From a checkpoint of a small mixture-of-experts model trained on Wikipedia: 12 layers, 3354 steps.
Below are experts of layer 5 (counted from 0) of a mixture-of-experts language model. Rows are named router (the router's row for the expert), gate (a neuron's input weights, with its number), up (a neuron's input weights, with its number), down (a neuron's output weights, with its number) and show model dimensions 0-95. Each number is 50 + 15 x the weight over its row's rms, rounded and kept within 0 to 99.
Before each expert's rows: "comes after" lists some tokens at least twice as common just before its tokens as in all text; "comes before" lists some tokens at least twice as common just after its tokens as in all text. This comes from a sample of Wikipedia text that the model never trained on. Tokens count by the router's weight.

# expert 15
comes after: "\n", " |\n", ")\n", ";\n", ".\n", "%"
comes before: "-", "|", " •", " P", " Party", " C"
router:35 39 58 47 35 69 55 63 62 28 36 63 45 66 70 40 32 38 54 32 70 15 68 49 60 31 35 60 38 24 28 46 57 62 36 50 35 65 37 32 70 42 76 56 36 37 27 31 67 76 51 37 37 36 28 69 51 57 55 70 37 57 47 23 28 40 29 45 60 54 27 41 62 80 48 41 45 62 38 37 32 39 59 47 57 36 63 72 60 20 58 65 48 45 42 42
gate6:44 34 40 62 41 61 34 51 49 39 45 43 30 62 75 31 36 39 41 47 29 39 54 57 61 49 35 46 55 16 52 58 87 58 32 60 40 61 36 53 49 69 54 46 51 50 50 39 22 61 54 64 47 31 32 69 66 40 58 29 41 40 43 48 45 21 69 52 54 33 50 37 53 75 44 38 54 43 77 17 38 25 44 55 28 64 27 34 29 27 71 77 48 35 62 81
up6:42 18 46 67 34 57 60 46 36 38 26 64 21 70 54 67 61 38 50 20 22 60 52 56 56 55 42 30 60 57 76 24 64 59 38 53 40 20 78 46 57 50 61 50 33 45 36 33 58 51 55 78 64 52 20 53 57 36 44 34 53 34 41 49 55 51 68 53 53 58 48 38 29 59 43 46 54 56 61 47 04 48 27 37 37 73 22 37 32 37 63 65 48 40 43 54
down6:45 43 49 39 64 29 65 14 36 38 59 42 83 42 58 56 38 44 48 71 57 52 43 54 58 46 37 57 37 44 12 65 63 47 52 31 30 44 50 43 51 41 44 50 35 46 52 79 39 80 54 77 60 33 59 58 66 42 58 48 46 44 21 50 36 62 36 49 48 52 61 59 01 72 71 35 41 70 69 39 59 41 17 54 37 68 42 26 61 52 25 47 51 51 60 65
gate7:27 20 66 45 63 37 76 53 34 44 43 53 49 57 69 26 18 55 48 47 99 45 77 20 58 38 53 74 44 51 51 76 62 49 39 38 28 62 43 59 58 61 48 17 48 57 27 60 32 67 43 72 35 45 45 51 28 44 63 33 37 34 47 68 36 60 54 34 54 59 52 60 38 67 54 44 34 78 53 66 58 47 72 44 55 38 68 61 55 62 53 59 63 45 51 64
up7:46 64 29 62 44 56 39 45 59 53 58 35 84 30 51 49 63 89 45 53 16 40 54 53 67 67 57 39 43 59 71 30 44 67 32 63 39 20 45 44 65 35 46 44 63 59 54 73 32 68 52 47 35 42 56 73 51 45 67 56 52 73 69 10 54 52 58 44 53 55 57 63 62 58 40 74 57 35 18 21 61 72 43 61 66 54 33 61 48 28 62 28 39 43 64 46
down7:39 47 23 68 34 58 65 61 51 60 54 33 43 65 48 64 44 33 45 45 66 38 26 72 27 65 67 55 48 66 75 77 67 66 44 64 58 39 38 38 42 51 41 33 41 54 60 55 47 65 54 57 26 42 58 59 60 02 56 29 21 33 55 47 30 48 48 30 39 46 74 47 29 51 78 45 54 31 48 70 19 29 48 59 21 24 61 32 53 45 47 48 50 39 45 44
gate8:38 33 55 58 31 62 46 51 60 25 63 46 63 80 52 41 37 25 79 53 59 36 49 62 57 52 50 54 37 28 37 63 34 34 32 38 42 75 60 51 72 73 50 37 52 45 57 68 47 49 38 80 25 43 41 50 41 42 46 46 34 75 48 29 31 32 38 71 33 48 74 65 43 47 88 42 47 47 63 22 52 29 43 45 63 39 46 49 53 53 20 31 63 37 14 56
up8:37 26 48 40 54 66 44 66 33 48 30 71 40 67 50 45 60 65 40 27 76 84 46 68 61 46 44 54 26 64 67 54 32 69 60 54 66 49 57 43 67 53 28 54 35 71 58 53 38 61 57 73 61 35 67 55 52 79 47 44 49 50 59 27 51 29 70 63 32 43 35 31 45 52 73 57 78 58 35 25 33 47 31 62 47 68 53 66 56 44 30 49 89 76 63 48
down8:49 52 38 71 63 65 58 42 47 98 53 33 37 67 25 64 39 42 57 28 60 62 65 50 40 45 55 32 50 61 48 52 45 71 31 67 39 48 48 31 71 74 48 54 77 57 63 24 61 49 72 44 58 50 56 54 68 68 33 52 48 25 76 63 66 78 45 55 54 44 72 49 54 44 69 64 72 67 45 28 61 69 31 38 71 68 43 72 59 77 54 77 46 50 54 54
gate9:57 52 51 38 41 46 44 33 09 60 55 64 45 54 62 57 37 79 35 56 71 43 34 46 46 49 57 14 45 70 43 63 68 56 36 37 52 45 44 13 29 13 50 42 34 54 58 82 61 51 43 24 39 55 45 28 42 52 52 77 36 61 78 43 66 46 36 53 52 64 50 64 63 68 62 39 39 42 41 32 40 73 37 57 54 81 56 74 64 52 46 32 47 49 56 24
up9:60 46 59 35 76 60 27 39 32 33 34 54 70 80 31 56 51 51 74 66 63 39 34 31 63 78 55 48 55 46 48 52 56 52 76 43 77 66 44 66 58 75 52 75 51 43 22 51 64 41 80 61 57 57 49 84 24 44 57 40 45 43 50 68 51 74 33 69 68 59 49 57 47 59 61 79 74 60 64 63 53 49 70 42 45 56 53 23 64 58 52 47 53 32 28 68
down9:52 53 78 37 33 50 41 58 65 71 76 47 32 54 43 52 22 82 57 38 37 65 32 61 69 51 58 54 61 64 54 15 42 52 29 37 58 61 69 60 45 78 47 35 45 14 53 40 53 42 52 36 59 30 58 61 47 41 53 59 76 43 59 62 55 37 62 49 64 30 59 52 40 75 66 66 37 77 82 47 76 50 27 81 50 47 58 68 41 46 73 48 58 39 63 49
gate10:34 49 40 34 34 54 46 70 33 46 63 65 52 39 63 17 55 63 38 49 59 42 48 13 43 36 28 65 45 11 36 73 50 48 46 51 35 88 44 30 66 57 63 49 54 50 45 41 57 68 23 62 58 43 30 50 29 73 46 35 69 30 65 56 32 43 32 64 43 62 46 40 46 40 51 34 48 67 34 53 46 40 32 06 34 42 52 57 38 29 41 75 65 51 49 50
up10:43 46 66 30 52 72 38 64 50 44 52 62 43 39 67 57 33 28 20 61 41 22 64 29 49 14 47 54 63 50 38 81 34 37 65 57 47 66 44 50 55 66 68 69 50 51 50 36 64 48 29 59 08 31 52 81 44 89 47 47 45 51 50 42 43 25 39 54 56 37 74 48 32 62 52 24 60 80 50 40 31 51 68 38 47 42 53 39 30 44 50 53 53 50 44 27
down10:65 39 58 46 47 64 51 48 49 59 35 33 61 27 41 86 44 52 73 55 59 24 52 32 36 57 44 51 47 63 63 38 77 86 54 50 42 69 57 20 73 60 55 60 52 32 42 79 38 27 52 46 42 61 54 50 46 64 09 49 71 50 33 65 42 55 31 61 33 61 62 38 29 35 82 60 44 55 53 72 49 48 59 57 51 58 55 71 58 23 36 42 60 62 83 56
gate11:46 33 53 41 35 58 33 74 47 59 55 42 25 45 68 47 33 48 23 52 38 18 50 16 53 64 46 29 20 24 34 30 51 75 29 58 34 52 30 52 41 41 59 52 50 52 57 43 54 55 56 33 45 23 63 59 47 27 52 72 49 69 46 57 40 23 73 53 61 54 60 51 36 36 61 41 58 18 55 38 34 31 57 37 63 49 63 72 58 32 71 57 41 66 19 70
up11:71 42 41 51 65 40 54 39 33 64 80 27 44 51 24 23 55 53 29 80 75 68 40 42 60 39 65 27 49 35 62 76 38 72 45 51 58 38 56 66 52 47 59 37 39 50 69 41 41 37 58 48 56 42 61 57 51 32 15 80 35 36 74 56 68 41 46 06 58 45 47 40 37 45 35 57 64 55 61 70 60 47 57 65 38 36 58 62 46 50 78 45 42 29 48 25
down11:37 79 24 42 43 54 69 86 36 44 48 67 57 40 60 81 61 67 32 42 42 56 53 44 70 41 47 33 73 33 49 22 72 61 41 40 58 35 63 39 68 81 51 57 38 30 78 63 34 61 60 59 40 48 72 52 53 42 67 73 64 51 48 37 43 47 43 62 48 22 44 51 41 45 54 44 37 33 43 62 48 65 43 51 90 64 57 54 55 17 32 59 25 64 59 52
gate12:31 52 62 33 70 63 44 45 33 33 51 73 45 57 34 34 42 27 47 71 75 13 34 45 33 44 62 60 60 15 53 25 57 66 57 42 41 29 48 30 69 42 27 50 57 49 48 59 73 87 54 22 31 49 33 67 61 49 38 59 47 35 38 56 51 31 39 67 27 62 57 43 54 45 67 67 27 49 53 57 62 69 61 39 57 30 77 39 37 61 67 62 44 32 49 52
up12:26 36 83 28 33 73 07 54 38 28 71 22 75 65 61 46 67 55 62 60 57 47 35 55 70 60 68 46 34 52 51 74 66 60 44 57 57 44 49 33 53 30 50 55 60 22 43 47 62 37 79 82 53 26 49 54 52 59 63 50 49 45 65 46 74 58 51 50 67 50 55 42 45 40 42 66 63 34 46 70 54 86 47 46 57 35 25 27 56 42 44 43 67 52 42 57
down12:71 40 60 50 40 72 75 50 55 44 56 70 52 65 21 38 26 61 50 57 46 74 44 49 33 79 64 47 60 39 57 54 36 48 50 12 54 70 83 47 64 53 66 60 40 15 54 57 72 65 42 64 24 73 55 67 50 65 37 44 61 59 36 29 60 48 66 43 38 46 35 35 60 70 68 53 52 55 60 65 60 84 49 58 19 34 39 66 32 53 29 48 67 45 52 60
gate13:35 49 30 41 28 38 63 42 67 42 49 59 44 37 77 24 47 51 42 33 79 38 40 57 63 76 36 42 20 31 56 50 58 68 23 35 66 35 37 60 43 46 88 62 53 66 40 38 37 66 68 57 59 38 56 79 36 59 39 68 22 34 53 45 23 58 60 64 67 61 64 50 58 63 57 51 74 38 36 60 68 50 63 24 56 70 62 47 59 43 17 54 43 52 55 54
up13:20 21 21 55 24 56 61 42 64 45 52 49 48 18 63 49 47 32 50 21 41 55 60 66 52 48 42 35 42 57 40 50 44 37 44 53 62 51 25 61 44 36 78 64 38 69 47 37 48 50 53 57 48 46 35 59 17 23 68 50 20 33 67 33 59 73 56 70 60 60 33 50 58 67 58 78 69 38 65 38 57 30 60 24 54 46 68 69 43 32 48 31 52 31 32 35
down13:75 56 41 40 69 38 57 66 74 76 64 55 46 15 63 47 64 26 50 70 44 52 53 53 59 37 34 60 56 40 66 38 68 69 75 40 26 62 42 70 43 42 34 56 52 54 66 47 36 58 56 61 47 60 42 33 50 45 34 47 32 65 68 22 21 42 64 55 51 68 33 66 42 77 58 39 37 36 33 38 64 65 83 38 63 34 44 44 59 46 59 32 91 49 74 55
gate14:65 40 45 47 61 55 52 60 47 35 35 25 19 44 58 62 52 50 63 39 72 27 46 55 31 62 39 70 75 34 54 49 63 64 48 70 59 47 32 54 54 49 68 43 23 33 47 40 39 83 55 52 68 52 27 47 43 28 26 65 27 51 61 40 71 62 44 86 58 50 37 41 51 84 38 25 44 31 51 53 55 46 61 39 46 75 48 50 47 43 81 70 46 30 86 45
up14:52 64 59 45 39 25 53 32 37 62 33 55 59 58 67 37 47 57 36 34 52 30 34 51 23 82 81 46 60 42 67 59 40 71 31 44 38 51 79 71 62 49 38 51 52 44 27 41 54 41 69 55 70 65 56 73 60 58 73 43 44 47 51 66 71 24 79 54 48 59 43 22 40 36 34 49 38 31 50 38 59 36 40 43 68 65 39 77 54 28 63 73 29 76 71 45
down14:18 41 54 21 54 56 46 51 47 35 68 49 40 32 55 47 46 36 62 23 36 63 49 50 25 42 30 43 45 44 55 37 51 73 47 52 24 50 72 57 33 41 35 52 75 57 48 49 68 55 27 73 57 38 14 86 34 37 58 67 41 64 57 58 66 55 57 75 35 41 46 39 19 78 52 47 67 33 81 49 47 34 46 57 44 45 49 65 79 40 76 47 41 45 56 35
gate15:54 15 65 69 45 50 67 72 50 34 30 53 42 69 70 39 84 33 58 68 57 57 51 55 27 47 63 60 55 39 62 41 34 30 39 40 56 54 47 42 55 35 57 45 32 68 61 70 58 76 33 40 27 56 21 47 54 51 39 40 51 31 31 21 76 26 44 56 44 64 36 47 60 64 69 63 78 62 54 51 09 67 45 39 35 50 52 44 50 40 37 50 51 71 60 23
up15:62 56 60 54 08 58 58 45 44 37 14 74 69 65 51 67 65 44 24 72 54 58 56 55 54 35 52 56 48 35 63 53 61 61 57 67 50 54 29 40 46 54 38 59 51 55 47 62 54 71 42 54 45 92 39 38 39 50 48 50 47 60 50 11 63 41 33 61 57 25 36 48 45 57 57 51 53 48 45 56 17 64 13 47 30 59 60 75 66 25 24 54 66 75 42 40
down15:74 87 56 45 62 10 73 33 55 42 35 46 61 63 59 42 70 45 32 45 33 71 67 37 62 46 55 46 47 47 76 29 41 59 37 53 34 36 19 30 51 50 58 57 53 37 60 33 69 48 48 34 27 75 46 50 48 44 53 76 52 39 57 51 50 47 46 44 42 22 46 55 46 31 35 61 52 09 47 60 44 58 50 30 30 53 46 49 78 46 48 57 48 63 57 04
gate16:44 40 28 49 77 52 62 73 64 63 67 56 48 77 24 64 56 34 43 60 54 46 35 25 43 55 55 35 69 45 69 48 59 41 35 53 53 63 87 52 43 39 41 33 46 55 46 54 60 49 58 44 20 36 39 46 28 51 54 47 71 59 44 63 41 00 32 25 37 66 48 63 60 34 66 67 52 52 28 42 48 28 55 86 58 71 43 57 41 46 31 54 51 69 33 37
up16:25 75 51 27 48 61 45 39 76 49 29 61 54 30 65 65 69 54 70 88 46 53 51 63 54 51 78 36 44 49 41 38 42 36 43 56 65 35 40 48 48 40 87 51 38 71 66 75 62 26 46 47 40 43 72 46 47 47 61 35 37 62 71 77 59 57 69 51 48 43 42 77 69 53 54 53 49 38 69 59 72 63 46 33 59 09 52 57 39 44 72 64 36 29 61 44
down16:55 39 55 35 44 54 87 43 79 66 50 67 56 58 22 32 50 50 28 58 47 40 77 41 74 52 50 65 44 35 40 02 52 39 61 64 41 56 70 33 59 63 58 38 57 34 59 42 62 70 33 28 30 51 72 66 73 35 52 38 49 56 31 45 26 63 73 51 39 35 49 41 52 67 42 66 25 80 37 70 39 50 31 44 44 43 38 57 48 65 76 48 57 56 53 44
gate17:40 42 66 45 63 68 58 67 18 31 53 55 46 66 57 42 77 36 40 50 57 59 30 27 61 63 49 43 63 34 50 39 47 55 52 32 51 38 44 48 83 67 53 61 57 55 48 52 67 38 62 49 52 53 48 39 57 52 38 48 51 45 83 31 71 23 40 58 44 65 54 63 35 58 51 34 52 43 26 99 24 30 64 44 33 58 80 39 59 41 72 34 38 49 23 73
up17:34 46 76 39 63 43 48 61 19 26 28 73 54 46 59 24 68 47 33 33 41 52 47 61 73 32 40 43 67 57 52 56 40 58 74 29 33 37 61 41 49 25 38 53 44 37 37 76 57 39 09 48 47 62 53 62 23 51 39 78 27 48 51 35 65 34 45 67 58 84 38 62 42 71 43 55 60 38 33 69 54 63 48 39 41 53 58 45 39 43 77 59 42 40 26 65
down17:69 64 52 38 31 65 24 47 59 35 62 41 42 40 63 57 35 88 42 76 76 47 35 64 35 50 65 53 58 37 62 64 53 53 50 35 73 41 57 63 23 49 60 31 29 52 53 63 75 52 51 26 28 60 37 32 36 58 40 22 45 25 58 65 37 57 55 46 43 62 49 51 46 36 40 46 53 54 74 57 53 12 63 35 39 58 51 55 43 80 29 46 37 13 42 28
gate18:49 12 45 38 32 40 44 51 55 69 36 56 47 53 58 43 31 61 53 41 55 47 66 32 33 16 55 62 06 51 63 40 45 51 48 42 30 65 66 48 49 37 81 61 58 62 77 43 53 66 38 72 59 49 55 78 35 23 79 64 45 25 70 25 48 58 48 63 44 61 50 38 52 55 31 52 53 44 38 47 31 45 62 48 65 59 85 55 47 22 29 45 56 26 50 57
up18:60 39 42 31 44 55 44 66 81 44 40 67 54 23 65 52 48 64 47 20 56 43 82 54 37 22 56 69 18 43 66 64 55 43 39 36 20 53 58 58 46 37 44 40 62 37 42 74 63 61 34 49 48 44 48 73 47 35 44 31 61 35 36 51 32 62 55 36 43 66 38 21 54 61 19 38 47 61 47 61 12 58 74 38 50 58 82 37 61 48 42 54 27 46 41 72
down18:45 28 17 34 65 34 77 49 22 58 55 54 68 32 29 46 38 50 54 44 39 72 59 33 09 79 57 56 80 58 68 48 36 31 26 35 40 59 76 47 34 32 59 61 38 58 45 51 50 67 35 53 68 57 40 49 65 25 54 46 22 47 57 55 57 53 45 26 55 64 64 59 46 38 24 55 52 45 59 45 45 43 40 40 43 21 56 20 57 58 48 68 31 51 66 61
gate19:50 66 73 37 59 75 53 31 66 57 44 50 49 44 70 56 32 52 90 68 78 24 58 47 56 28 51 38 62 49 55 66 83 58 63 57 49 61 71 76 43 71 52 62 33 45 64 65 48 39 59 44 74 55 52 61 32 82 38 78 42 34 59 40 18 52 34 55 30 48 65 65 62 51 45 41 55 36 42 41 37 36 78 32 67 42 73 51 54 47 46 34 28 50 39 40
up19:58 63 65 45 38 47 53 51 43 44 44 47 39 42 67 80 57 45 53 64 48 36 72 59 52 53 31 70 32 26 77 76 37 39 62 65 55 57 56 70 27 34 47 51 77 36 72 48 63 60 47 36 47 53 31 46 60 31 60 54 63 36 30 36 49 58 24 60 75 41 23 33 33 23 33 74 51 60 71 31 81 82 34 72 72 53 69 42 61 51 57 55 50 37 39 41
down19:41 69 59 58 26 25 39 22 37 52 62 55 64 49 71 49 40 36 42 49 73 23 32 47 41 56 65 61 70 44 54 57 89 40 48 78 74 56 32 49 39 69 50 37 42 44 42 52 39 13 66 47 57 51 73 48 76 37 25 50 60 57 66 46 59 63 55 52 25 51 50 43 42 26 69 45 45 48 33 20 42 34 63 69 56 41 60 80 37 49 37 55 80 66 49 45
gate20:38 40 28 35 27 57 46 33 54 64 06 36 43 47 73 42 60 63 51 52 50 48 58 15 53 22 40 42 52 41 77 63 36 68 49 40 50 51 53 31 62 43 68 36 36 42 49 41 84 51 61 37 61 41 41 66 49 42 65 53 48 85 57 67 56 31 44 67 64 36 45 54 55 74 56 51 89 55 36 44 39 28 56 26 72 41 44 52 48 38 50 24 68 26 65 50
up20:50 62 28 27 17 40 31 50 56 59 14 60 29 37 50 65 47 51 63 56 09 19 49 33 57 55 61 54 63 34 53 56 40 50 41 52 42 51 39 65 67 40 68 43 48 48 41 24 44 40 55 59 50 39 47 64 40 45 49 54 60 83 68 32 54 47 25 63 52 55 60 66 49 49 54 32 98 50 56 56 32 28 49 61 56 15 32 64 50 35 59 34 31 59 66 60
down20:54 35 34 34 60 37 55 29 35 56 49 30 44 26 49 40 60 34 21 50 45 60 51 56 87 26 44 47 61 39 28 64 55 60 72 26 27 57 44 58 73 75 45 30 39 61 26 49 78 48 38 33 29 32 49 38 43 56 47 62 49 32 48 46 36 25 66 40 32 31 64 43 50 50 56 64 67 32 75 47 43 56 54 52 68 36 64 47 46 42 58 31 28 22 79 70
gate21:23 25 37 41 38 28 55 49 37 65 31 59 79 46 58 53 76 42 32 51 39 56 62 46 36 47 52 71 27 58 72 41 44 54 56 38 32 38 27 58 57 26 54 47 47 44 37 29 73 42 44 61 18 18 48 46 78 62 67 52 34 40 43 47 58 63 29 50 50 40 52 15 62 53 63 32 76 51 51 42 57 41 32 54 40 31 57 53 23 27 49 48 20 72 49 33
up21:57 57 47 73 67 52 57 51 44 41 76 17 29 44 58 42 44 83 72 61 57 62 73 69 50 77 85 59 52 45 43 31 68 52 51 49 58 48 49 52 36 63 58 51 50 33 72 59 78 62 50 54 79 47 66 92 42 47 55 37 36 50 31 49 41 39 71 54 55 31 22 81 32 37 57 66 70 49 45 58 58 73 47 38 54 61 54 47 45 71 54 54 62 43 42 77
down21:38 43 42 15 67 52 25 59 38 71 37 53 45 45 36 51 94 27 52 38 50 73 53 47 74 52 37 43 28 48 63 64 54 57 39 47 25 38 54 38 38 25 62 44 53 46 51 57 44 60 50 61 65 34 42 53 50 56 34 21 60 48 36 66 28 42 40 39 79 78 32 54 28 49 51 60 45 39 52 18 60 64 35 75 76 24 26 30 47 57 31 39 50 58 41 54
gate22:55 37 30 38 45 75 59 43 58 36 46 42 28 50 39 35 60 47 85 86 67 38 51 48 45 55 49 62 45 48 29 39 55 76 34 30 44 59 52 15 74 73 47 53 28 71 22 34 56 56 45 59 28 37 43 49 52 44 52 49 47 30 64 36 57 22 72 69 65 25 58 46 36 45 73 68 47 72 54 40 31 59 60 65 47 54 69 56 14 31 40 50 60 63 45 54
up22:89 53 44 50 35 24 46 13 56 20 89 61 45 45 57 40 38 50 72 33 53 55 48 57 49 63 53 89 43 37 60 44 55 43 46 36 64 41 20 26 39 52 48 41 29 53 35 61 62 51 38 83 34 52 43 32 54 27 39 47 38 33 29 39 56 56 44 53 73 39 70 64 46 77 47 36 49 77 48 57 38 63 70 57 49 52 51 51 61 51 35 47 35 55 51 25
down22:28 57 35 75 37 48 58 28 66 53 50 54 32 46 52 20 47 59 75 69 46 36 59 58 77 55 43 48 66 26 55 50 37 37 62 62 64 67 68 46 38 42 50 52 57 58 46 35 55 09 31 38 46 49 44 38 63 41 43 27 55 50 53 49 41 86 52 87 71 15 59 65 49 49 53 58 51 66 53 24 44 45 31 53 54 46 33 73 48 43 33 45 06 43 66 43
gate23:33 60 31 49 32 43 36 52 44 35 42 54 38 67 55 54 57 63 53 52 67 50 42 27 29 66 47 70 63 26 29 13 42 43 43 61 41 57 49 75 27 61 50 25 50 60 34 26 58 57 45 35 32 61 35 46 56 60 72 40 23 52 65 44 43 51 47 88 26 41 51 53 63 52 27 20 19 55 37 44 61 43 08 59 47 57 42 63 48 15 45 53 43 49 42 46
up23:30 52 51 55 46 58 47 70 48 29 61 66 74 79 69 38 53 24 33 67 59 39 52 32 21 62 35 32 64 34 37 23 48 50 36 47 50 26 30 48 35 48 35 76 40 22 42 51 76 49 48 39 33 35 45 61 37 57 52 53 46 43 75 50 45 40 63 64 35 49 49 34 54 41 40 32 12 58 35 42 79 31 26 40 41 48 45 29 43 22 55 29 57 70 43 54
down23:55 43 87 39 77 46 42 36 10 52 39 33 55 62 30 59 53 40 53 52 76 59 40 32 53 42 57 58 29 41 42 54 35 49 52 55 56 18 51 39 27 48 61 56 37 66 44 26 51 61 15 55 50 64 41 72 63 51 38 24 54 31 63 32 60 43 47 45 65 78 42 41 28 63 67 29 30 48 16 52 74 38 47 42 56 65 26 62 63 40 54 30 44 61 41 41
gate24:40 59 52 40 62 32 54 45 37 35 19 41 50 62 56 69 40 39 44 54 67 49 68 38 52 77 34 54 40 70 53 35 73 61 66 60 53 68 13 44 60 46 40 47 55 55 49 49 30 47 53 66 76 85 44 53 36 44 45 22 39 42 69 50 56 25 15 69 55 59 38 50 21 39 69 53 40 65 73 45 31 43 46 42 56 33 70 55 33 26 12 70 57 40 46 46
up24:49 37 90 49 68 56 45 45 47 24 40 55 52 43 53 71 58 53 67 58 52 54 87 55 52 77 26 51 45 68 34 70 38 67 51 37 51 44 45 77 29 50 69 72 46 62 60 47 64 49 58 60 58 38 44 45 29 42 42 51 62 67 63 49 54 26 28 48 29 56 12 41 52 63 62 60 50 63 55 59 41 43 55 35 48 49 52 60 34 01 23 45 32 77 43 64
down24:48 75 63 36 58 63 90 50 44 57 71 58 33 37 65 44 47 53 47 35 50 41 56 47 58 55 36 51 17 58 76 40 29 74 82 28 40 58 58 60 52 62 64 34 63 58 45 71 38 24 51 36 36 76 55 44 59 48 44 43 52 21 58 24 69 39 36 94 51 70 80 65 66 47 52 51 47 40 53 49 40 66 32 46 43 33 68 61 32 29 63 59 53 47 54 50
gate25:50 27 41 52 54 73 20 46 48 37 55 25 54 83 53 38 59 42 50 28 54 61 39 33 36 65 75 25 64 39 45 58 46 41 39 62 39 50 49 35 91 42 52 39 79 40 17 31 92 44 66 36 22 53 43 33 42 65 61 64 38 42 44 57 50 45 39 42 42 64 42 45 79 39 57 62 47 35 48 44 74 45 55 44 47 88 65 53 43 53 43 40 45 69 58 53
up25:33 30 39 22 57 55 28 58 54 47 72 41 63 48 42 63 23 31 43 78 34 44 42 50 34 76 43 54 48 23 56 57 65 38 45 41 69 68 67 51 47 67 52 34 45 51 39 58 54 62 41 23 02 51 41 65 49 57 21 48 63 57 54 41 53 30 52 57 21 20 34 52 51 51 35 34 37 54 65 25 55 36 74 36 44 49 51 55 89 51 66 39 40 39 52 57
down25:42 54 48 63 52 56 42 71 70 50 63 53 79 55 42 73 50 68 71 70 29 38 60 33 66 76 54 66 53 61 56 27 58 48 55 54 47 60 47 67 57 43 49 49 60 41 27 56 50 45 55 50 56 53 44 34 33 79 53 11 75 40 54 74 25 42 33 21 46 33 60 48 56 60 57 50 43 56 53 68 58 10 35 69 22 45 53 32 51 67 83 42 72 35 48 74
gate26:74 26 49 59 51 77 28 65 47 34 48 28 53 67 49 29 34 45 42 58 73 33 58 40 49 31 33 46 45 47 22 42 52 70 85 69 62 85 65 62 58 28 74 68 56 57 65 30 66 52 56 42 51 51 56 59 48 57 43 61 23 53 42 38 87 59 45 40 51 39 35 77 56 36 55 86 50 33 43 27 45 45 54 53 65 62 52 72 52 31 39 37 62 60 53 54
up26:42 50 57 50 44 61 76 38 52 63 39 65 58 29 99 47 48 46 46 43 40 47 36 65 43 57 42 52 52 53 36 44 48 17 40 53 30 33 16 33 36 92 39 39 49 46 43 49 48 50 55 59 60 27 55 48 34 59 60 54 45 59 32 75 59 49 56 46 33 47 82 41 65 35 50 29 30 58 64 43 63 38 51 32 30 41 47 50 72 61 67 58 46 36 78 08
down26:34 54 47 46 49 34 11 37 25 74 36 48 62 62 49 54 45 59 65 68 69 38 42 62 42 55 44 43 25 64 63 52 51 36 28 43 54 57 61 57 53 36 54 49 59 45 61 22 25 31 36 55 58 43 42 35 45 49 50 38 43 42 87 37 41 33 55 73 44 62 65 41 71 49 37 50 62 63 40 70 35 90 34 64 48 33 42 69 58 88 71 48 28 26 32 34
gate27:49 61 76 55 63 16 54 65 65 33 62 20 19 76 65 55 25 43 39 38 41 34 26 44 75 30 50 15 49 35 55 53 52 66 47 49 48 50 63 61 95 35 62 42 34 46 54 43 45 56 63 72 62 35 52 55 67 45 43 62 67 52 37 57 71 40 36 43 45 46 75 51 47 46 45 36 51 49 32 35 31 71 32 36 42 57 52 40 22 19 42 59 48 46 57 63
up27:57 41 53 52 69 36 56 55 49 41 61 47 53 38 44 46 62 33 67 39 45 49 48 59 44 72 39 90 40 40 44 86 47 51 33 42 34 29 29 52 29 17 62 74 36 49 52 80 42 57 50 56 51 50 53 66 62 40 66 27 33 33 57 50 70 50 73 70 63 53 59 45 62 46 24 71 78 55 89 55 60 63 69 32 58 47 56 78 51 68 85 63 48 56 54 48
down27:53 74 66 33 44 46 32 45 45 31 50 36 42 34 36 39 47 38 63 61 66 43 81 70 72 64 51 26 59 50 70 25 59 64 61 37 47 42 50 75 24 74 61 84 68 45 42 43 33 39 22 45 35 38 48 60 83 55 45 54 60 46 43 58 31 71 41 45 62 51 25 67 40 47 74 53 34 42 52 61 74 57 65 55 43 77 48 45 86 41 65 36 31 44 39 46
gate28:41 37 42 38 48 38 69 25 31 28 50 56 38 52 61 64 36 55 39 69 80 41 49 38 50 36 54 39 66 50 60 31 64 50 50 67 44 49 30 31 67 24 54 37 61 57 28 48 56 68 54 39 37 15 51 38 64 56 67 78 30 34 61 41 33 50 22 36 54 59 65 43 66 71 74 66 57 59 47 63 35 37 37 43 63 62 30 16 29 31 72 65 46 58 75 67
up28:48 40 67 49 47 56 33 77 64 73 35 65 77 68 24 61 73 38 52 56 23 42 50 51 54 76 36 65 39 36 27 59 71 66 45 51 38 54 65 71 58 44 71 57 44 64 62 49 49 75 39 61 37 69 36 56 26 42 41 45 40 61 35 65 57 66 67 57 26 45 34 48 42 21 69 25 70 49 50 45 84 67 61 57 21 41 56 54 58 76 60 40 58 63 30 47
down28:27 34 54 52 30 44 57 64 46 45 49 40 40 65 29 32 36 47 64 36 38 45 62 90 33 75 49 45 54 39 80 28 81 52 29 56 37 48 38 33 60 71 36 28 36 47 44 50 44 31 56 41 43 70 49 42 40 64 83 46 83 43 71 67 60 40 35 68 57 73 19 53 64 47 32 51 45 38 24 45 59 69 62 53 54 62 29 68 61 67 66 39 55 39 55 47
gate29:50 61 39 17 54 86 58 60 43 49 16 54 49 45 85 54 53 33 57 32 59 41 69 33 29 58 50 85 49 78 56 51 69 38 52 38 43 46 36 58 72 51 63 35 57 59 58 78 60 76 48 58 60 29 52 62 36 57 68 51 57 67 50 39 62 50 33 32 60 71 50 52 58 52 42 23 32 52 45 31 56 50 44 51 57 33 37 77 64 26 37 49 33 27 23 66
up29:57 77 53 34 25 57 27 59 25 32 38 43 61 33 77 64 63 38 39 51 57 42 69 58 24 65 53 58 53 54 60 34 80 59 45 53 41 66 50 55 57 40 26 43 63 63 27 43 39 72 40 48 54 32 57 55 23 22 65 40 34 56 72 28 58 60 41 68 48 78 43 40 58 41 63 44 58 44 71 55 35 41 39 61 78 56 58 59 47 18 48 41 44 20 40 81
down29:55 74 43 50 47 54 58 31 38 65 53 38 41 19 60 54 34 55 30 28 55 36 47 69 51 51 27 67 45 82 63 42 75 15 53 48 37 65 58 50 64 62 49 34 29 42 85 43 43 70 59 68 55 46 72 37 61 44 71 43 61 36 33 04 53 59 49 49 60 54 50 63 46 26 51 44 14 60 63 56 38 64 38 63 51 55 47 47 40 59 52 25 38 47 45 84